python train.py --n_layer=10 --d_model=256 --n_experts=64 --experts_per_token=2 --d_expert=320 --d_shared_expert=0 --activation="squared_relu" --moe_layers=[0, 1, 2, 3, 4, 5, 6, 7, 8, 9] --router_score="sigmoid" --normalize_top_k=true --routed_scale=1.5 --balance_loss=0.0138 --balance_bias=false --router_bias=true --init_std_router=0.00702 --lr_router=0.000794 --n_head=3 --n_kv_head=3 --head_dim=64 --vocab_size=16384 --norm="rmsnorm" --norm_place="pre" --norm_eps=1e-05 --positions="rope" --rope_base=10000.0 --rope_fraction=1.0 --qk_norm=true --attn_scale=0.178 --tie_embeddings=false --parallel_block=false --extras=["capped logits"] --init="normal" --init_std_qkv=0.0282 --init_std_o=0.0282 --init_std_up=0.0282 --init_std_down=0.0282 --optimizer="soap_variant" --lr=0.00651 --beta1=0.95 --beta2=0.99 --weight_decay=0.026 --lr_head=0.0435 --warmup_steps=50 --schedule="wsd" --decay_fraction=0.933 --decay_shape="linear" --final_lr_fraction=0.0 --batch_tokens=131072 --seq_len=1024 --doc_mask=true --train_tokens=1122000000 --steps=8561 --dataset="wikipedia_en"
Below are experts of layer 4 (counted from 0) of a mixture-of-experts language model. Rows are named router (the router's row for the expert), up (a neuron's input weights, with its number), down (a neuron's output weights, with its number) and show model dimensions 0-255. Each number is 500 + 40 x the weight over its row's rms, rounded and kept within 0 to 999. Numbers have three digits each.
Before each expert's rows: a language model's description of what the expert responds to. This comes from a sample of Wikipedia text that the model never trained on.

# expert 17
It responds to: Opening parentheses before converted numbers in climate and census tables, as in 21.6 (70.9), plus some other cell values and heading line breaks.
router:447541472513479456500546505488493519522507448331466533425461523466545526486539510435526494504404474435486484486467549549510529460530432495471561420500488526487463428532555525441498530466538497507491496495518462580511416518510489504537502564510490468511571479507437434518438491444506506547480482458492461503481433496424487509541500565549490347488482532477528441524483545522462472492502454510447452481478434521450519511565424483445445530516455499517472472506468478447476558572468464551540519506549548497493530509506534485529504420489460498350520514551499473506529530520477469461498506471515549563513432490435476519494472451520487447490486583536535541518530488569479461422539521492523502508495483460530470520449464474437529512481523515488516517465504531540476435517489474
up0:478486508522460481472533536484439550527492457522514513459451464508447499497534478553520462542490510473482542492504484493482571479455460595510524471532510602499508561558545487578443556464457563506480420508494569510394448501497455487460478480478529506487496437498479488465497503504454511538483491522473501496515457541436428482493498475554496471478516517557542446444554474494426503449394438485506450419482472508467512507439479460502506573569460516488499510439442521485426513545421479456512630543566515502455440520518483423569548469484512502453471556605559448547484468558516423502497518552459533534447495588521425534534496526441522548479524508561546521500483585566495464499518488515478470558505507475471490517470456508542541532502569473511527522466497496494525526489472486
down0:492511503491504582524563542483552574483497467562542495502489492576569543568535492461538461496506505524554504532479439450486537396519512549455536439551424549543474531497611520474501480543471495452457450576486467452443483496587470524471464485495432491593593503445476509450454504560423514504581515556516463491477515433502562488518426452453497539587512510520477509525513465522498517589511492539553473520435511473494443587474503512518514551519426481517543517458453486486462532458537486455495497591519511470593533474489466556465500422482529507497467429513523468510522473461474439553575492533532489515433483481482549515510522431497518474519526532486414505484530556487437549494515485466500513496475503535508550474527493523515512574504515544563480465465493516470471543466463506

# expert 20
It responds to: First words after a line break or heading marks, like ==Other or In, plus quantifiers all, most, many and table pipes.
router:531501465516505490475484468539477457509522568351490502475471513521528431515518504497461509655560468519497492504537537423529517489513444437526484423496466540493510507536531518408499518506448514504449516487487507493523452456513511493500481592418536536459515463528446622501460468425465496473494449406493506478496415503491493488518484492522568488499399509498588562479468477480478498502496470496480463369533492563547494495533488597529500510504552457517477472484502419483475507479539469512527515490427518478537510584471532442534485369483520534474482518488517513526488512462504511565508521458512516507492452540470505466514485502498578529488535577498507483470492481459486494349483541541460480521532501458477496489482488508438543510488529443482527496510539528530470562499491504
up1:523557472535481566545488562535519566539495463395489545527473571491537497435552453499412524524488498515500564539483530567440487451518493580547544468501396432475464449595434494560479478482487430499495470433506498566478513478447482524513539503510481512526529512473487444509512483488550487511500500432501508514515525487513430592498473510598490389496575544473448563509562519507496538510526582493518508513512505536545536480454511509497510455498413450491442428579429510467494536492548469437558453508513442537551518463536493504478524478565539537487515551502542471520495510525511542526464477477447548504471515559446472465493509469462531400455526470463477510480548535544454591492486518534475519450469446488501487459555439482503549518526484512489494519487555459427431486481497488
down1:517543515502564517490502419523533558566495547552442556487506534503443481499550480440493494482485421485485497452596557515563464502542387444526522393547509449525512517493494464533500477563504531413509606553530560479530497543478567465490517509528580483469518412486498442474517484555503479504563414537501546528461483522451515555546444527444509502467447494464456488513547462501450532524549540497445514459463508457500509546468537413492546480459507561486516486480552543503515538453430529461481506480538517489491478529499452460512567465558504516536481435523492515489466518572480542480507535479470501488536487504503471458568490550448489474507497475532521456507481452493537531549482537366536573515513564550576482485455525456530479585483413520480502500452528487539467537549507517

# expert 14
It responds to: Country, nationality and place-name words or their endings inside names, such as American, New York, Jordanian, Paraná, International.
router:488503499536483488401498518517514571521505438462499581540514442578489524595470498481501484518591607515497461393454523498530508510528492446529487514524486570501440512539486562499502519502468497512458512461512503480520445526455531466490526488474488491502545499497495463560401460485472521531502533488505486536547488470572478466509462547491478444466549523474473462520451494510498549530561515479546445583495471552536493511436438548410472532524468388521463505444504500517477505495506450502468432474531478505536515454471523410498504432550440446503472526499523479481560515481536424540511407477545502475463505529429503520470487415494446526506470486529507467511489542491507518401483529584446465512519534507522496432492469536529473495479411637513436514407493477549490523472492539
up0:537463505469543471506478525568587469503495526518526485507533445573410456587360600503504460471483521442505554463501480497522499541517442579513507600472478490508466506488542504461488557460489520433524502454543508496453461402519478515533524447471539575475510540431467481597541537522480520437533473502484422526563548499552460517465541477519528446524493474522534455426454487508478561496545484498479471530562469531567607497443436546481423549461557494542556533429469526517462481479460510492442525469545542514492432550506532475515497535538492490477504531469562551460537508505458409461461483494565479481548489479541475555514519514481483511596468546431505508493483510547497509494485510510533556476497444477497465410517504472499458483477521478478490524544452505517479471511534478
down0:541466501510518556528560482473548476461559485474571530471499515433517528484557517452538475506460528450464480491568534497494504444481438565501469453516555503515576512532497492508493567463485458577509563531553550552560510477508578591497519521565513534530368535473511498538467418517443444504517488454447525530500540465481489533435522512490550489511500531554479530555481452539575434508541493464434487561549461571490499550512472532497496491496488561479552515468499502507541425512502450491498536554528543482482470504536464446555466390514551495513566536505496508531456525432548467549433555548470488457467444585518424606502516488542513460507484570495484498492467576533518503480456493503541481469568456498497526445443496523465437484555483486482493526545553564525441473509459482